{
  "n_layer": 10,
  "d_model": 128,
  "n_experts": 256,
  "experts_per_token": 6,
  "d_expert": 48,
  "d_shared_expert": 0,
  "activation": "tanh_gelu",
  "moe_layers": [0, 1, 2, 3, 4, 5, 6, 7, 8, 9],
  "router_score": "softmax",
  "normalize_top_k": true,
  "routed_scale": 1.0,
  "balance_loss": 0.0128,
  "balance_bias": false,
  "init_std_router": 0.0214,
  "lr_router": 0.000701,
  "n_head": 8,
  "n_kv_head": 8,
  "head_dim": 32,
  "vocab_size": 4575,
  "norm": "layernorm",
  "norm_place": "pre",
  "norm_eps": 1e-05,
  "positions": "learned",
  "qk_norm": false,
  "attn_scale": 0.177,
  "tie_embeddings": true,
  "parallel_block": false,
  "init": "normal",
  "init_std_qkv": 0.0442,
  "init_std_o": 0.0442,
  "init_std_up": 0.0442,
  "init_std_down": 0.0442,
  "optimizer": "muon",
  "lr": 0.00948,
  "lr_mult_o": 2.0,
  "lr_mult_down": 2.0,
  "beta1": 0.9,
  "lr_head": 0.00927,
  "grad_clip": 2.0,
  "warmup_steps": 200,
  "schedule": "wsd",
  "decay_fraction": 0.86,
  "decay_shape": "linear",
  "final_lr_fraction": 0.0,
  "batch_tokens": 32768,
  "seq_len": 1024,
  "doc_mask": false,
  "z_loss": 1e-05,
  "train_tokens": 313600000,
  "steps": 9571,
  "dataset": "wikipedia_en"
}
Below are experts of layer 4 (counted from 0) of a mixture-of-experts language model. Rows are named router (the router's row for the expert), up (a neuron's input weights, with its number), down (a neuron's output weights, with its number) and show model dimensions 0-127. Each number is 128 + 32 x the weight over its row's rms, rounded and kept within 0 to 255.
After each expert's rows: "comes before" lists some tokens at least twice as common just after its tokens as in all text; "mostly gets" lists some tokens that are sent to it at least half of the time. This comes from a sample of Wikipedia text that the model never trained on. Tokens count by the router's weight.

# expert 203
router [126 148 126 111 157  97  85 103 136 138 151 109  68  92 176 178 110 116 164 169 109 110 115  76 131 110 168 114  69 183 179 122 160 125 113 130 113 130 146 155  94 168  86 102 156 115 114 139 109 161 137 155 169 159  95 115 134 163 162  80 144 169  82 172 122 137 178 142 177 143 153 124 147  81  84 158 134 174 120 133 161 143 105  73 137  94 128 113  95 152  85 124 119 180  99  57 138  87 158  87 180 115  97 115  51 118 153 153  88 156 133 156 161  73 158  84 127 116 172 185 117 111 114  75 141 152 172  84]
up0 [191  76  95 121 148  99 158 172 152 103  69 124 120 106 127 178 143  93 146 186  88 105  77  99 138 124 137 222 124 105  81  79 111  89 139 134 167 147 113 100 112 173 153 150  96 118  88  56 107 151 165 114 113 146 105 171 125 139 117 144 116  85 136 148 159  84 101  79  98  53  73 159 170 136 139 181 136 176 156 109 127 172 115 141 156 176  98 106 110 117 166 114 139 131 141 131 121 139 204 118 122 104 154 158  80  93 148 127 154 149 122 176 174 154  70 147 111 129 114 105 138 142 143 135 103 172 100  94]
down0 [139 163 154 138 132 128 163 146 110 120 130 123 183 172 140 107 110 107 112 125 199  79 172 175 122  95 137 156 134  83 172 145 144 169 131 112  91 148 147 149 145 141 113  86 169 108 122 107 156  81 180 137 116 118  97 142  76 110 115 184 144 146 106  90 139 109 130 209 174  90 112 108  84 118 130  96  90 152  42  91 106 105  95 137  99 188 134 153 145 119 123 127 198 117  78  76 143 142 144 116 115 132 149 106  98 177  94 115 209  97 143 114 173  60 145 120 127 189 106 100  89 105  76 135 157 127 155  98]
comes before: " of", ".", " in", "s", " to", " and"
mostly gets: " km", " high", " near", " north", " area", " located"

# expert 176
router [111 156 159 106 135 104 167 134 208 126  58 165 128  91  64 164 125  93 177 171  74 190 172 123 155 115 164 103 112 195 164  69 210 107  77 113 120 157 136 111 128 155 127 120 135 147 156 111 125 117  94 130 119 157 101 136  84 146 122  96  85 115 121  68 102 122 124 140 114 141 150 121  88 152 136 176 128 184 111 172 159 152 160 114 165  70  90 145  84 121 116 129 113 142 105 107  83  68 153 116 181 117 136 158  85 174 101  94 107 150 136 129 163 176  73 127 142 173 133 118 138 136 141  83 160 128 130 158]
up0 [114 160  58 126  59 138  76  78 145  91 148 159 116 157 156 140  84 115 109 145 178  73 188 160 140 169 145 118 171 101 125 104 160 158 159 147 137 141  91 143 158 141 118 152 135 106 130 104 177 108 132  82 116 131 139 127  73 127 140 116 127  91 111 103 137 133 130 155  82 134 135 110  86 131  37 122 116  94 123  99  88 145  98 145 169 138 150  91 109 173 182 130  44 142 143 106 164 133 108 160 174 120 106 146  86 174  93 131  99 122 139 137  92 135 145 138 184 141 139 213 159 154 176  79 155 102 180  76]
down0 [111 107 152 137 151 217 141 110 134 137  74 128 179  92 122 123 115 125 134 103 147 124 104 105 143 175  78 127  52 154 162 172  59 166 163 122  59 124 188 128 188 108  93 154 102 106 163 136 106 187 157 142 169 142 194  91 120 139  89  84 171 100 108 136 119 153  84 127 208  90 114 164 118 106 138 109 114 173  96 179 112 137  66 130 107 134 109 148 138 129 141 132 117 129 181 110 135 104 159  88 125 125  99 125  68 118 145 108 100 101 121 144 124 109 169 108 133 169 128  59 101 145 133 146 130  93 159 183]
comes before: " the", " a", " his", " their", " its", " an"
mostly gets: " from", " at", " between", " on", " in", " across"

# expert 107
router [ 93  90  94  84 140 156 171  92 100 129 141 101 165  77 160 150 172 169 157 129 150 161  99 104 140 111  84 131  99 120 167 149  83  81 158  89  93 101 171  81  92 156 132  88 160 107 182 112  99 146 148 158 155 101  88  87 119 157 177  87 160 166  91 135 179  84  76  93  93 170 141  87 164 115 123 120  94  91 104 181 124 155  82  81 112 160 103 160 119 153 110 156 166 130 151  86  83 142 135 117 125 170  79 139 171 150 160 180  92  95 158 163 148 102 125  98 145 120 166 180 124  80 100  87 112 119 103 154]
up0 [ 78 108 113 120 146 103  57 141 158 137  89 151 151 162 137 149  83 129 150  92 124 149 138 118  82 143 157 160 113 116 211  99 104 132 188  83 112 162  79 110 188  98 186 134 185 118 110 114  87 177  81  98 131 117  98 108 140 112  83 109 144  90 130  72 113 144 123 142 160 104 118 152  89 128 138 114 132 137 104  59 140 149 179 167 130  90 117  73 129 105 124 138 141 126 143  92 186 115 125 127 126 145 111 162  81 136 173  45  96 160 126  88 134 168 103 160 160 190 172 154 134 181 145 105 184 169 112 138]
down0 [ 60  61 129 108 147 136 150 156 121 114 141 157  95 119 160 173  76 102 125 147  94 130 142 179 107  64 140 147 131  84 134 151 147 151 124  91  96 136 157 121 117 165 148 113  87 142 160 159 104 161  86 124 171 146 163 182 153 111 110 104 117 114 209 125  55  91 134 121 150 188  81  66 123 109  87 145 152  95 142  76 161 106 116 155 121 153 161  88  71 114 156 115 108 172 122 148 122  71 133 187 152 144 183 146  94 131 143 176 119  98  66 159  96 107 116 136  84 135 161 147 123 190 148  74 141 155 133 146]
comes before: " |", " ", " 0", ";", " 1", " 2"
mostly gets: "acew", " bo", " million"

# expert 236
router [ 88  57  98 141  89 147 168 168  76 127 101 195 142 128 139 173 155  67 138 130 139 152 115 103 175 106 138 113 118 143 175 108 158  96 144  95 167 145 133  84  99 140 181  95 152  88 152  56 148 153 139 134 123 108 125 106 134 139 140  92 145 138 148 129 104 115 115 118 198 149 166 112  82 178 172 131 122 149 159 144  82 125  93 141 172 181  81  86 123 110 107 175 123 138 184  75 122 112  47 133 134 130 125 150 102 108  79 173 145 170 106 151 109 125 160  99  82 117 101 142  88 106 167  80 189  87  91 146]
up0 [119 155 108  87 101 178 132 145  81 175  95 113 134 181  97 107 206 145 132 131 126  93  50 148  89 190 102 138 141 133 125 136 133 129 137 139 154 101 222  83 103 148 107 131 120 160 111 169 109 144 184 158 146 130 193 182  84 168 150 133 136  63 111 121 169  73 127 155 105 134 115 187 125 129 125 120 139 129 114 123 117  96 176 153 113 127  73 143 121 113 134 163 181 142  84 167 133  91 144 122 109  84 159  75 105 129 149 114 136  78 155 111  92 144 127  88 118 140  84 103 115  52 109 123 117 118 175  68]
down0 [123 135 149 129 104 110 135  78 158 160 127 168  98 126 161 113 119  87 167 153 124 128 162 107 128  86 135  97 138  98 147 165 105 173 148 164 175 172 156 131 129 141 110 121 115  82 144 137 126 168  91 111 165 108  72 164  94 116 123 149  80 132 153 141 117 137 105 109  80 127 101 113  92  99 136 144 111 101 183 185 116 186 187  32 139 184 139 123 128 148 179 173 132 112 159 106 128  82  97 151 151 150  88  75  76 121 141 155  96  86 139  26 154 137 124  83  89  90 110 145 144 108 164 155 106 196 143 175]
comes before: " the", " as", " a", "ly", " an", " well"
mostly gets: " such", " including", " include", " along", " included", " like"

# expert 66
router [151  66 135  89 116 109 192  96 124  97 103 146 126  86  95 120 171 101 146 135 132 171 156  82 105 128 182  82 110  98 124  94 125  86 178  84 108 149 163 132  94 149 160 106 142 180 174 103 125 161 132  83 106 133 104  67  89  98 184 139  75 156 148 152 151 104 106 149 130 167 125 119 173 198 137  96  68 175 113 141 103 167 111 156 151  75  77 126 116 163 116 102  96  86 143 147  98 130  87 117 161 112 103 132  95 172 109 143 157 188  95 163 169 180 146 140 121 164  96 125  88 113 147  88 123 105  84 176]
up0 [115 135 148 137 137 156 138  45  90 132 122 162 153 105 112 173  57 149  90 106 159 117 138 123 112 150  96 157 156 149 109 138 102  75 126 126 103 115 103 148 167 129  63 133 146 173 122 207 203 141 189 120 115 106 180 162 172 134 111 160 131 125 139 143 142 104 130 125 149  82  90 144  94 179 121 156 102 139 146 142 112 112 151 106  59 132 148 141  73 139  78 140 123 122 124  68 173 147  98 112  91 171 115 139 159 138 120  67  87 114  10 136 153 169 123  95 130 133 162 129 132 144 156  80 170 116 158 105]
down0 [179 136 181 153 157 177 167 108 135 137 151  99  98 151  76 129 171 128 112 226 123 110  56 138  91 143 121  92 128 155 143 146 139 207 156 105 169 105 140 148 176 149  89 139 141 119 116 124 172 144 102 120 138 139 106  97 141  99 134 119 145  78 115 117  69  94 158 122 136 148  90 139 134 148 120 129 154  76 139 179 156  89  96 111 113 108 138 111 170  84 145 167 162 102 121 145  93 134 176  92 105 119  89  81  34 104 130 109 126  76  63 129 111  87 195 181 104 123 130  96 152 150 154 120 113 162 122 170]
comes before: " the", " a", " his", " its", " their", " birth"
mostly gets: " of", " among", " Of"

# expert 10
router [ 91  91  94  83 142 156 170  92 101 131 140 100 165  77 158 149 175 165 156 133 150 159  96 103 139 113  84 130 101 119 167 149  82  83 156  89  92 103 173  79  96 159 133  95 162 107 177 113  98 148 148 157 156  96  87  86 118 158 180  86 156 166  88 133 177  84  77  91  93 172 141  86 163 114 124 118  93  92 103 179 121 156  79  83 111 160  99 160 119 153 112 155 169 131 153  88  82 146 133 116 123 171  77 138 172 150 158 181  91  96 158 164 148 102 126  94 140 119 165 177 124  83 103  89 113 120 103 152]
up0 [150 162 105 136 192  98  88 101  94 100  98  68 114 129 132 124 137  66 104 153 127 124 122 162  92 113 156  54 131 147 133 142 114 148 122 147 144 142 158 157 141 121 118 136 160 106  82  97 125 139  66 117 102 196 120 108 125  56 160 146 137  49 131 145  68 170  87 130  92 167 196 127 107 116 149 180 154 172 132 119 140 162 106 196 111 160 185 132 152 131 153 124 158 132  75 131 147  50 162 128  96  81 133 104 134 168 133 121 123 122 176  75 158 164 137 192 142 132  55 112 122 143 135 117 117 103 124 117]
down0 [136 117 163 198 155 106 178 130  97 111 131  81 124 121 141 170 185 174 119 132 150 153  90 136 112 186 106 112  81 122 113 123 163 147 134 168  96 148 138 117  74 107 128 133  95 114  96  43 125  91 133 180  95 136 150 120  98  77 164 140 144 151 147 155 110 113 152  73 113 120 154 147 126 171 137  85 146 106 118 156 119 126  69 194 109 154  96 133 124 147  60 123 139  89 144 133 165 152 110  88  94 145 120 107  99 113 137  95 136 100  76  88 140 104  95 104 156 191 205 109 111 158 111 200 120 195 114 194]
comes before: " |", ";", " ", "ue", " MPC", "ources"
mostly gets: " ", " qu", " dem", " exp", " reb", " many"

# expert 44
router [ 96  96  82  77 113 159 183  75 128 144 167 111 171  75 138 129 163 127 136 170 158 146 100  94 163 165  94 130 101 140 149 153  87 118 179 100 119 126 168  81  84 103 142  97 149 130 173  88 107 111 153 164 149  86  57  70  94 163 176  86 163 155  77 128 184 112  97  79 147 180 109  69 162 141 109 125 103  92 114 167 107 154  87 118 105 146 105 122 148 186 127 154 160 153 144 102  68 118 158 136 132 175  77 127 173 141 107 193 104 113 156 157 129 102 125 126 122  93 163 152 114  88 114  94 162 135 125 151]
up0 [ 82 125  88 116 130  98 171 127 205 142 185 105 124 158  88 123 147 127 151  84  82 129  85 116  68 119 132 193 138 135 101 118 153 114 126 163 120 163  43 142 156 109 146 165 101 101  47 113 172  91 120 175 112 157  83 114 123  75  98 119  83 121 113 137 143 130 100 146 102 135 225 162 133 120 154 124  62 157 119  88 168 126 129 138 147 113 153 119 162  88 125 161 131 109 180 200  96 150 107 104 114 165  93 104  96 173 165 119 121 159 127 162 104 151 122 120 138 101 115 117 137 188 168 100 139 126  77 122]
down0 [176 148 126 130 137 117 126  79 142 165 136 114 175 107 185 116 106 121 129 186 141 114 117  91 170 153 166 132  90 113 115 127 159 149 177 170  73 120 153 103  99 116 106 107 164 146 134 140 122  48 135 127 141  82 128 122 134 171 158 140 111 123 128 112 158 134 144 183 116  57 116 142  93  96  79 141 186  35 171 236 132 120 129 136 167 102 113  91  95 101 146 106 153 137 105 154 147 155 155 174  65  90 125 104 131 118  95 157 131  94 166 115  79  94  96 120 123 145 140 184 106 146  76 119  94 177  92 105]
comes before: " |", " JPL", "@", " —;", "iron", " "
mostly gets: " ", " —", " ±%", " Nominated", " -", " ;"